Weights of a small mixture-of-experts language model, trained from scratch on English Wikipedia.
Experts: 64 experts in each of 9 layers, 32 SwiGLU neurons an expert, 8 picks a token, a shared expert of 64 neurons.
Training: a variant of Adam for the experts, 461M tokens, 7038 steps.
Below are experts of layer 2 (counted from 0) of a mixture-of-experts language model. Rows are named gate (a neuron's input weights, with its number), up (a neuron's input weights, with its number) and show model dimensions 0-127. Each number is 128 + 24 x the weight over its row's rms, rounded and kept within 0 to 255. Numbers have three digits each.
Before each expert's rows: "comes after" lists some tokens at least twice as common just before its tokens as in all text. This comes from a sample of Wikipedia text that the model never trained on. Tokens count by the router's weight.

# expert 12
comes after: " |", " in", "|", "/", " 1,", "′"
gate0:097150121155126137166106123143096079144133113123151114141150148131096138133148169160125126135114149137149138149119135107129143148127105143112116128174128115131130129082106111111162101151123132112099160090104071143121163118161159146140134087129157152079146120130090126129105133160159104139148137156132124129118063093144161187117152093136126134108133062146100107099133110120071115146117
up0:128173106122106161139092126148123130120136084125105125104124115135129145163116133128104198163155137166102122141117139126136086160124150086166152123117151133117163099134096129117176154107135113107098146142129110141118118075151130152121127102162143100148102102087143125137160096099119129158107110108149112147117078111137129133153106135108147155103101088127079105113084125120076142169124
gate1:124108136149100135148109159124118137108124137131153107120148175148108170161150138116139101173129170129113108170111131114143153173109069143137122106147120134158135149128133137120105099146118090142119136170124077097072098121174132137135130115163135099111125122122078104129101133104134121139114094163099147072153083169152152157142143125121131146078147102126110133129121111141127148158175
up1:110116095110121144104169138115146118120111088120111100089147106144145112094194137126058111116159094126140136150133125115149095144127112137131089130119172106120092113141081120138093140138130145131147109174111186142122109160117110137139118152107114081095127125163132112135102130173047097140156118137113107133138151114129138127139107136131099135121155172119128121110118120140143134101178

# expert 16
comes after: "|", "\n", " |", " ", " Total", " Party"
gate0:135158152110107103199124113142122109117129147078110175133108162132114156160157130155099111118087141131129126138118145164165135138117118124146132093144145120074136079178109142117104103121068088119100103106114140153162156148174135122136118162121134103097095139140136063141114134118146099154176085134134134121142128165135125123121138138133143101131131140108121096091114130114105141114144
up0:127134115156116123131135100122112086102131141106142142155073096086138146145124138145148079173117143162118130151118086107136110128122134103147127143164128105117132065158134133174114135098075088130136127165141096138154118126109127127140130104119141170120096171176141118205160128115131150112096115084134130165118160138134115110140138127130104116132144099097111117107150127123069122130102
gate1:121095170108162152150113128156109162138132171142122174133159137122108160097112132079187157128098136120101163147125145091116113075100122139079117136115112119121150150128116095116094139132116162125168117105148113069122141157141140111098152133127146111170105160148130111113128172137171151122131150123119147145169109153119167115129114120155107089148120100140123148072120157111133133124134
up1:105108124138140138152113099126111160175137122094111144157127108122114148110107098114143125118097144127168138155123186124125100106141148114079100112165121103103147140125086132130119089148099129144080151088136135120152114152091123145127129116163155123114190148106137149161104061135128139159168159134155091147147142099129137145144136133160111133145130111160165120073130136089159134095140

# expert 58
comes after: " |", " 1", " 2", " 3", " 0", " 4"
gate0:106101136106107173109142128132137123136124146132150105148111121159110167120113161140153095144135111150166167123089188138111087102112123166134107169180105137120108158118175124142102125117122114158139088158137139141115128096156119143107144157114141173161142149136151108144121137155111116111096134211124134101185137111123120156128140128167099125129121113125100127089136106099170132143119
up0:118122127134077140125184116146103094104150123128100136114131090111146121124137155125141108149191101142117141149126143134104098141079143140129096131176157110138096126121103134125108158141126158122154086138121149157177135142137148130163108161091134145126140170126125146140189109194112131089164095131132165149180130082157140154112130145138121120130096099099131136154138134147152129140142
gate1:102117180107139114141111126131155152131140078118122105119125155124100137162094079103122137099116126139133160149088162121145157114118132108135126156131096188088147116104119101163142173075139151154120097112130109155105121153105113115136169160142130131129143119176116114125159067153087128122144121151103144149117155105104104114082157106170105128142124101166137146137123131117152094130154
up1:133134108137149125112156131100133168106129146111094131134143095137136181149097149150153136190131125129086153116136125124114177105208091138137126099137115095161105100122135102091087108128130154102136158118159094088154101148113157122118157108130139166132145115130138176070152154145125154130136133125129142105124153150105142128164147136166100140127100137104165166145124156115105125119137

# expert 13
comes after: " |", "|", ";", " 0", " M", " T"
gate0:098133165118110108135098151116119095129188136128134124136082173147143129115118168111111108116116181156104159171145157166151131123119122163107134144128133104109155134181139138132180129113161143128119116118097134128147134115130085122111152101121129112142119117140126148170156123153091080145118141154093099131096138146119113147122129123140159151128166046128113103133084161138117153136088
up0:114186187152125119144107173120149083146152117139100140142114144126140112136103137129175133099120178149128146149140130150098112099156111138086113131136069115121105142169071124133124106094150119109141139148130122133116149119133079116107090167151103110133134100148155154121137104095146130124119086134104096154147134147154117098139146121107139154116159153123125067102101132155101085132114
gate1:126140084134112145151095088183173107153110140090184132171138157170087165140149100144111112148156121153162149151127182108112144123111132118136123143136141175136138169163159101144140122120119130136107104110107159123100100121144137108144105115111168086141160097141141126140110095104197107109118140150131121113139106160160101140144138154132115113122126136112154149136173125146144120113141
up1:086104147097146108114101145112112118103162139136130144151120062132128109147150125136099103122096124140166127130109123124073165136101122100118136144109148174150113160152137119134120096127122154143139110147119130115118170142089107154079128117117156094156161153100125084115107122147124108168118141132115119062097149143088145130131124105128168162136149104149084146083129153108177141149104

# expert 36
comes after: "\n", " |", ".", " =", " ==", "=="
gate0:124137177123131168141118122146151109104120161105136151089121106165091110116149130114180128096123092107156132133118175147203128135115137124084118111108128141115136096164114107135092140134133138145094146181095131153128116136134127122110121137163174084118144108177126117159133078142107145142101120156157114117128160138139095146121130127110105153130173168143100129098126133155125077108145
up0:121125124134114152115115084130093116160113151120122106089164161139147154049120130155085124181126139119125133167124136087129134177127133131162110125116094150103143111117133155118135079137115144120123070129127111105101100180144164115197126131145122098088111119117166144101138126161154127093131127131124169148156112148111145080146118134161124132136162126143109129133124124154159122112124
gate1:093159113108117160109115159146125157133075160107135132166133102075144127155114123084130116157137133114147127112115139112143141093141180117092140109131139140142132128174123106145108162164132114133126139159111121132139134097098153115118105128136126110147132057176076085134128106154079123126141123121126105127139156121127109147149129076139193179115105106127137115112178157116121107139134
up1:105118139153153186119133123135112102146144110105113127098138119124158084124091123164115117144100116160113115157135136122161122162135128130088119123163090136132125134146147144114081117122145132104119084126088115090106124143097072138149128136183140114120175120121143099157098169156100150150118120149090144135168134062109171079160139139161129163158099120138115141141109141153142113122137

# expert 26
comes after: "\n", " |", ".", " =", " ==", "==="
gate0:109112124104132105155138127120140069126125122124165119148127154186126098083156149117148134134129115133133125103121175099139102122121124087118153124057091098089158111064125118105116129146135126122100109112145139084118103143142153131113141126112141148089130145139171151105135147134149123153108121142125143144132088088091071107117175122131143125095172162158147141125149146169118145121104
up0:117077109119139105118099110122130122160148113092118115203108121098105104100125144151127144165118111124177107096128158128152107127117136115117209141106106115062104114160138128099156115147149146134148116116111101116128101102147125106135123138117133112093161126156138145094137122158105099112136103110097126148150127100133102080154144085167152142124173141167130153135119142147119155148105
gate1:096118156153112113166140120119114100131140124107110122135146169150163137127118146175116101098121100155103122095111117138156134147117117128160114114136118077074124148062158098207154127132125138134119128125151117122141137159173136139111151133161132158160083152108126119122141154124116121119113127166054116112145130136122108114108104122153151135116140109141146055115106129129120170142108
up1:140164099105097118128129117133131150176106135112160118166173149130143144111152138131171052101122096084158132055117163132170130105133119122113127108153122083131098137080168135116154104118131113131132131133143153162172131135145109114093105126161113121151105175140126141145119133144144132126097123120087113135151170141142157150113137117135119096173109107126129105166102111114144113134156

# expert 45
comes after: " |", " 0", ";", " 1", " 3", " 4"
gate0:162113097133156145104129090108148088119148130105149101112169154157099107126124137115111154107142127125188133120157136152130092074103127145126201130132142145141149144153105091123126189131133161139098131137124154095130129146137139161130136146136144157143150100107134155106127137140105200121085156143117094139115116112072098151133126160106150144125144081172129118114141148136111139133122
up0:104116171129142093137129062146159180125100132122069151099177139079149118148104148107133124140136123143112172121140156126165167141126159102133144146130148123145112094120132143087135126101160113105070097115115141125117112125134131141129098147117169140142157122105131105115111135105129140163112175139094057083139108107158136128148124144165148105110098140134113150129095121111122132141123
gate1:115123141163122167139138082134100099112113129095117162116128124150099135104113105110103143125151105128094133106098108141116100133101141087135129110116100155121156124153124126132088124080117123126097122138140087134134159127188164080138187160170109189140140120135179124123122140115119137106103159125117141125151108119167088114131109130179091109126108139146114137136102100184094108111140
up1:157116171175095119147115100129088116109143129136127145151110072132114166114120138105102155089133109109116128117095131139166132182096159146102137130090085132156141103126136134171109118115130170147135126128151109153160122146124141157139149114146106130134145122127158137161125083165096072075101180120138076120109134150119100150116156105165128084101122140156118121136120102133129135121105

# expert 61
comes after: " was", " a", " to", " he", " his", " and"
gate0:124138097143152122172134109135174094140112123106164139117122132120146156110150174154066117131070099158169146123116140135149107127146126108128182154172133104130152132098137132128134070132157128140090107120141100106117132141121125123111191144169125113161161146170126128133130120142161150143083162131115135117096129121132130145147154147120073118114110117152110101106122164105091127088119
up0:146146127145096142090113145109082138150064143124149103123117103136126114147146110135150120119152123112112125141144117121158127109155140144138091126149131126164120140147143106131102124131074129131086154101142124165165146148123155121148132162139125149129112169129091085106150116120119103147115093119108134094154105168145097100110139102148168109067108097089136139119116078118210151107146
gate1:064096130162160142139086099115193126165104137159141129152160136114129130177107150113122105081153130135104101128114128167107089101135187085123131146163178130148120161087114105126125119128119153123134104140144127112152122102134141152099112098120144152149108091151105128142134123148133117110162122167121120119120090110114170160139117129119127139160147128096094129131131124134119080175113
up1:092131161132131130176136121149149097138127134148109141124131162119106140140142115175109148143136146114143158153149116086143169116078156164121119164109134141139147157097128104134134121095161098087097116109122127165091123157116126160128172155135149133114110096131094114127112123166125126118115155124116160100160092144078123115092099131064089093143072130142162128083136114128152105125138

# expert 30
comes after: "|", " |", " Total", " 4", " medal", " 7"
gate0:107135119136152150112104103118157093162110106138109089125120152148093144174173112151159094105140155145120167138114159143115136135132124126149175129106114129133114158134139115127082112085145116116099150112095135145097108161121117164175133176099099152131075091124108123123124111103091159140144148135156109128143113088142103170133133106121126131131057132122118124095163144079154141117114
up0:081127090127122129103111097170149121150102122116103121127115164153110128173136117123170101119127147171111144132126150135130145143125129084154150138117094111116129145129137135085103116098113121112106139090111141125106101132093158156153134177079138108123102134119117133123144099115055151122148141129200124129132131109123131123165149135141130109158061137095088138125146160065129141118116
gate1:109141155143161140119072147171129114096120118129103112113129123125080173119159135143127112147139102135110152146107143107157131128112142111147178170119133114155093132106128108169097129055124126112117117135129081107163065155130107124128159136115126109148092132124116142122166100131096147165126157150089153100142146138148178169130182155143117146121112123130148133106105118118111112106094
up1:176135159150139106101149140141107121136140143120185160135130112134167154157164120087137144140144183146137126105175094155145087152131116108103129155171150129173146102134121104117130124098147142113157131134141141117116151120100154123104103128147116092112098072097084145205112156140147114122112098133150169080129147139129118115108135120122116112106131106118143111133130165083125157119134

# expert 11
comes after: " |", " 0", " 1", " 2", " 3", " League"
gate17:118118180149089125130154112108132144100136113134133091120141126110082131116149125130110125122156140159120160147117182153141088096145109141155120101133103115122083142135157134110117121125126144188133094161116151101113185105097125154147134140122148127126121167145152102107180080151146156089130115143093096104126120108107133203076124135114094117104100086120142135121123126135122098137119
up17:096075164178125117097120062102149118136124075132140134098136084110077092114147156150132111107079120141073126124113146158145079119115114124128095139127136143139156122130129107142109067133104137129106105131128143121117127144121172135143097169105125096117105121137152122102135122116130113134142107120133100119128117155112148123124153156042075125143119128139160144121136124124146136103130
gate18:097142142130139116151145119110098105102136108111062108155152144126123122135123163131113110128127096133130126139108178140122115160113136139141103135143092146077132147143110117099129126139119087173098130175135134119112148105123056180119143115108156118149087125218143082137103112112109125150118098162131119113147132156158129124110123133123127109147104140106084131123123151143130187130094
up18:160129139139086137171088112123131161120145163123161139094148133134138157139144138135135144160100127116112112083159068137123155122153126142096121114118125134106129150126152141106154072106164142090106168103107114120139092132110187112111099141119112136130105148121115128147166121143111141129136163141150130125089099159056142103127138174111156136111108143110157128162115168108103077106126

# expert 51
comes after: " the", " of", " his", " in", " a", " for"
gate0:134092171171091137153171123115166140153117133141103143137174137118101134101124157142167083167124146160140129126088107122122150149134116128098135124099084127123153144121189137147113134124124128129146114133127098132127104128118134126076116107140150178130087170103117105118127109141110114125155129135115153142073117158163109185125124116106109073126115146088134144132120139155142141174078
up0:134121127131098123168144161115136131179122146139103165141134127124139160098168117119124107102125151125129124101100103157149144158136174098109100163124173174134116109094113144152127149108078108112158129135133085126183123142112118130143123142079123150118105161101088118144118141117131130144199160129150121121122122151086148135100127134132122113099080124078113164119108134163101135151084
gate1:115126133135112146151103100098154116141114122128087114124116138125097131115126104116153121103134151101080128174201130086089137134106124067123096148129110151152110122110113148110085115121110139160096164127152098128123144137144094116146137138105178117126135120152159100107130121093110141140158112127155097113113107093111125102079104128104113098159145119146087155088117110129087175086113
up1:138125096156124133143111100172176111111112148110154131105126119118108125093153138144110098100148141121154092135166107132119143140100118140157154080142152153165167108160116133091141150145115178139107178136155144102146109097133107111147126113155124086120155121123153147111159126113110082137161111145200123094116132129101109072132135106158125118118110135116099130149144126097091109137073

# expert 43
comes after: " |", " ", " /", "′", ".6", "°"
gate0:087129134118153153142138111166176139166162098164105169120124135134106088126148138127120082102138080169117130124122127160148121097119179128139116115173106137153150114116110116160138178099139122128140095140117090107141143124120133152123116104158138168110129118139090138138142164176162112111133149126144097148116092117094165135098078119126099148091171116155124128114128103128120147177103
up0:174102110122127187124122075134127134142083108124109142114096158156160135123090128129141079153133113110110105125127110128132140074163129158136167128127131074156158135116118136118127111101127148125145125176106126101152077134128171142124133169117131173130122122093127091120174141113161123136151105173130143162125144152164145175128161143157106118120097125100111108135120125174097118150130
gate1:110166113152113144166155115143172142191101158150150137115105157099129099119136142107134138141133118114112130136128130153122117147085170109120066104167128146136137144100163123102095201113090124146130135131160072148091094151130126118153134138106169110106128136141092134129066113144132135152168119146136114098148124130107115141115115123124110073125122104136116106115111133135099136115078
up1:120085139117133082105138134106137102118132080120122101108149124140115123099128167148151116165120126114104108150159153155125113164162161172113155096122106098106172098092118123147087140134136148124104112129155122133102102118105104102116160160132120130129152187142146140132132129163099123149101148155123134139176094123093128128055108163173097119119151155170134118161135121146155146122102

# expert 4
comes after: " the", " a", " of", " and", " The", " to"
gate0:138142086118129121098137142099107115130089121162112165146125096138123161164125138118118120113115165132119126184090168163117104073146123134127141126092155113183120107118125110126151080119140138148119132096133080118144083149134137101110140137092146141092132139135122112103147087137095147142133153139123166111129128148084160153118146107116149085125081123087103189132109118145100099156111
up0:129115132121143141153127101192094104139149151160110100114114151126119155133131122110157136165113121119093127160128161140138122169116170135096170166158126128124107083137155129155124116137097109164089137127122099066148126128176128119139089100154131098122180145098134161139129123117140106103115140131163128162131194137089167122142126175140135151107130091125130150134116159099105138104114
gate1:158113075177135116136098123103157145086112101133139120155140149136108101158153130202153090130166091162125131131128109135140123086048115103129093101137152146129182125142150110122083142143132158139138102127121095138106165112130115132158128154136146133147116124113160145117075133107094137094114116128177122135112151127133124143105130093151134143139103101140137148119157122095145136160137
up1:139106168110087128098122118109123135157105138125133114115135131142169180103112136116116102097116145102130143114122121094102165125157124087153161150123083143116104160087108127094153117104135086105151167087141141136159120133121123116141138097115083157149161130136102138174179157126191108117143137126086145122125124140150122121134079143134071110130165113130137116129132086146152090131102

# expert 52
comes after: " the", " in", " The", " his", "In", "'s"
gate0:097129148150126164095155106146166101111092158119161130131122148145098123099085109111138116119113124167105166136137166135130093135111158156115104150142073107102115162129130113133175143115115167088141156145114184130125094127139164160152147112119115105120131104150136133143135116126114116150135081156143090111106116161146134120150117110100101084114109154121082147104187129128088146110153
up0:128114082137158131115092158156182150120088140116171108131106126098106105120126111131160151130087113163141123081119161141159105139130153142084115148142120135121129146153135138110138148136137179158115178137103136128100078107123170140159145154101141130102132122163115122138113121118119147138137077125150089109117118098147124128149101079114066161145114129079137157149178130122108130130132
gate1:127125120103192102126121111107137133133104104144085182110104148187082087138115096156104138092092149116110147127104133167101129109110113142085144114085147082118132128153158113118147120121119127153117159115109114136140142112149147145139147164144139123163161136142114158119144144094144136134138169159097136150090109132131105132122109122168139143141121088154111066129143084159116090105127
up1:133120106113121143150130142149130120084135114130173104113115100179078096145130106184137140135124128138116129130125118128155152112129121192125109123135103101082148124180192091151146111129125111139086160104123168144136135151146171116144139132116136145148116139147125106192149116114120149137121074135118121098133139138118144115146149148112108096140093135111149121140137062125069122098139

# expert 38
comes after: " |", ";", " 1", " 3", "1", " 2"
gate0:133053149122128119119108156129126104125131090115160133136111101135099136116116129111139094108142176128142133127123153103142155139106098179137139113119082107171160102145160135179106113149151172110180121130101099138126148168124168148166147151153107149177139124134119075167151123144098107135118133131106108130149110077110102124119161124119090144105107108133126100114169121133129116155114
up0:162110121098141151083118145132123080132104155126132156108110117101067163104150123143165093133114124146146113113142144103161180137129114136168157110115143124165155103133122125133136133151151091119135117125150100145147160114124126098134143124147133123077106133150087082120103095116094090122098123129072155109159084107092167110120142105119097164099117098145148134118161107148159120126097
gate1:138125123115139134162142116142104099159171102180140124153122136173122123148158139165135126143110095120134140149150115116118159176131153111124146123160131132089176110190115126105138090152150080108138086133133144147155130126212133146120111125146130093114157122182113164130128123176078143143135141122147159134111086101118131158132147167126159156101138148132120102108141120127129144127135
up1:122049174135152132145108113146152142123114131128140162109115139106058135103100126124136085100134142109069123111113132096144100115145137165123118132091144091118104124074134093128095156151128144117147074128152128143094100140122125111117134144139126135162184119137152121132130108169151132134136115127134143120171137132156136154131126136121120122167115138136155154149160095120185082101105

# expert 50
comes after: " |", ";", " 0", " —", " –", " USA"
gate0:115131105140117174152111107110153110118146146108131121113128179134174120148092139123163144150084134159142139163086141140135118113149079120106140113117102175117132130141148155094150136143143156170118129200119131096161125115147109117124130107136151143142158137144125107125118126124118056119107108172162122116192121107148175134128116111127087150137149161107143167153135143100132146154154
up0:182146109118111115156130140091165115131111119107109163166129122144111128117162141130130130159156156132097136141137075144103175097128129077122113108115158117115127156107118136125154101134185105100165150145130098184168164123136158119099114127115123180117068122117107134144125090120115133116099160125092169140118100133162128120093143137109124097101105135166118110108133111137173120108119
gate1:108161117131109157173158138120169117147129147135158104082119163169116129099103085149086118132138120103144154170130152148157142127085136129139144093072125150168117121169130131119094053091114125142104111183138149120148122137120129128102119122132164131117118119129140077121122141137130154080147125154120109125155163166128109129133113109166134169141141131151130159117112153161126106119162
up1:143135137132157114146117119114133129130112196135079154135167151135091103117120140123123162129127146164127114088115088122072164092128120171097108128098140115124117100109085122091161133134176127127142135117127139142157151142136076148124151138112108147150128091143070110117129146100134117116095123116095165080112108113147168151091109078095134099139109110166104120115150140118115124106118

# expert 53
comes after: "|", " |", " Total", "|---|---|---|", " medal", " Liberal"
gate0:111121122139174103120114118141158120128154127107106116175113145136120152083117134154129143130122084120085096179139146150150091105101119147112183145113122138158139088127123158137104147167153070154118072141162119121116132167157114120112143149116114146083131122145155128141138134138107085099118118155105135145156138102095150156148164127109155143133177160136142120090135143123090148175148
up0:118097118115138127122126128124157149111119133120129139145106166103119132125121136119156106169131108138111106102129115117131121115155166188122079140135174102087118090117085163164132089107147082121158146152134116160131145119115160140104136149117148157147128173101092127135143142090110129117055121138117098096145150159147126139171114178101066115134120102127104117096107129123115103166145
gate1:157086082115168149138163112083146114136106123133136170129134123178111122089125111128144155105100092143101124125107163120165080103098117142138160127138178167128102092115179122101094115137137096125134108129091121133150130151146111124101114134150132133119154146131141142106118094128131157108121143149130110137099129136157094163122161086147151131099128131148104153048133135135089101119153
up1:148153124128097105118154164161141148113112128064120107117175158110113125141156133155143100138146134175140135144108132148134119142128135121141134146130081158107171114096111098115134134123140141119121122162107147152128078062174154128131111120154109098112143076133146148169147075113192117111148143135154141151151132133099099120152132141136132121154122130129137138159123125177166174094139

# expert 46
comes after: " |", "|", " in", " March", " May", " January"
gate0:125106166148115123127139097116147109134176163187121150134118108151135143104082148168161153132118108122122170091130137143114156093119135129120131130114110139114085144156142103156107129115145110144178078157167127138178115142132134109112125138150144147157093113121136079104116130122103102117140142181084127092147124191120123092112122163118113107131112124149162085137118125117167153137094
up0:123159147096148094122162155153123160130129118136119140139105095104165117087099160110139110116130175117095120147132104116140122144113097110183144110112095139143122101155101126121162147132106131119140136121109123097118142072135125115153185130155125086097160144151123191120170088160131169140091111117137148143094113096095128115144125102094133140134104130083121137141134145172112099123172
gate1:132139118102129169142137121131096115126179121108126090099110142131097119119118135120144075073145134103102136158112151152158126133121104167112117139168105106133127088129171109133158113101130150152105156167071153089107160145123179166132110107136115140126161142171152129105111116131156171150096163148157115156139098119116103178135161112175116144120115135132109153107144133130158108112123
up1:118121115102109094095112124182147133128112133120151110133128142135153124183099075119145177162103098156128111125129138107088095150131145104161108092150091181134117101118107100133115144172124144131083127113134165133159123128145071154169115092114119124169107148093136120130126143173084119116139116114127125114105169089142161132119117078169122150144152120130138121129132137129102116156145

# expert 63
comes after: "\n", " |", ".", " =", "===", " =="
gate0:113119147154121167133148115141113171188116134118101106121128158135165120102093154153175116089145123123100151136144111078148123082146101117128139149118134133129090115130110106090123122104127147125155089131092088153131142123147124127130097143110134090147102199109097175162075147131131147116112131136116118147150126119089110137165131127152074107151113134136139133154099111177120108099143
up0:127122110118104094133203111065137083109174085131138127132102109137113124147144112133115119091144129145081134121129157157104141119148110102070141106163068165094121114139148148137144119131155116077110105135124152089115105105141142140105133113113112149101151143102155113116109120127112133153131106120095089130154124126099108106112134117099158140090150123152111110078143147123121098154090
gate1:120108170142112113111165137100136157126141125135123140119107125168120162124143139129172143131152160124109127155143136206141115097139091176108139101159097142123130081102128117170098103124145108142163131109149128114145097141165124139096139103143127151153139128139141059106139141153139145150111140177071111115127130142133088094110103144148160088136129143123104155112104126141156072123116
up1:104143071113110139146110081125114117144074142137123105127114162123103096113134149153113125161169106096134141104111146126109086130166109135159141129148083102146132166098136133185131152145104168150113127134147113126122114126133132106119134149095099143152114151136164178112120099108131112144094108137166148163149094131109103160102188116114069106099166124137132093125143121118154127140150

# expert 5
comes after: " a", " and", " of", " to", " an", " for"
gate0:100112190142154170129132147155170122179122142119122154091174141116125108124152147131153100110096109160093158176132125144159109105103128122127119114099141151162084160099132110129101156077124148118173089208102106135089093109142144133139159142126129144144125136131105109142133120136140120129114150129100115164165117137139160149131131105152113150121128098120151113125160102121131158120097
up0:072140116108117141151086137115142150081086134096136109132066101107091118161108163138143124134126179126099122145118117158147154125134123094146083079134167123127118127166137148132151135089106139170113134110160121120130115141114152133165119135103139103110119110148086137119113156099127123137120088110153137119077092091169152147109179117103108138131094100136115159122131149156140100132114
gate1:151123133140085084125117149124135152131102197126068127162162116120159162135121105111124127128131145123140130136138139129125125121121135097102120150119118169148114121145138150129143144135108130129066169155175101109161113126120122139175161148143129147110131133147073148141122116145143129148130140114140135077114083165096138183144162145095129150109090095106157136141157116115175099138079
up1:144131126110128147111121089130146108146145152120145143103106095108117141160146091112102131121110099153121114126113104146106105129145125140107153103114145073150137153114141135128129126087145092129124115114136139146137147099102091114108095159177118187097119072127129143122154121086145109137114138126108088164110153102200116127133072095169093132095151139130127082105108109106094125104087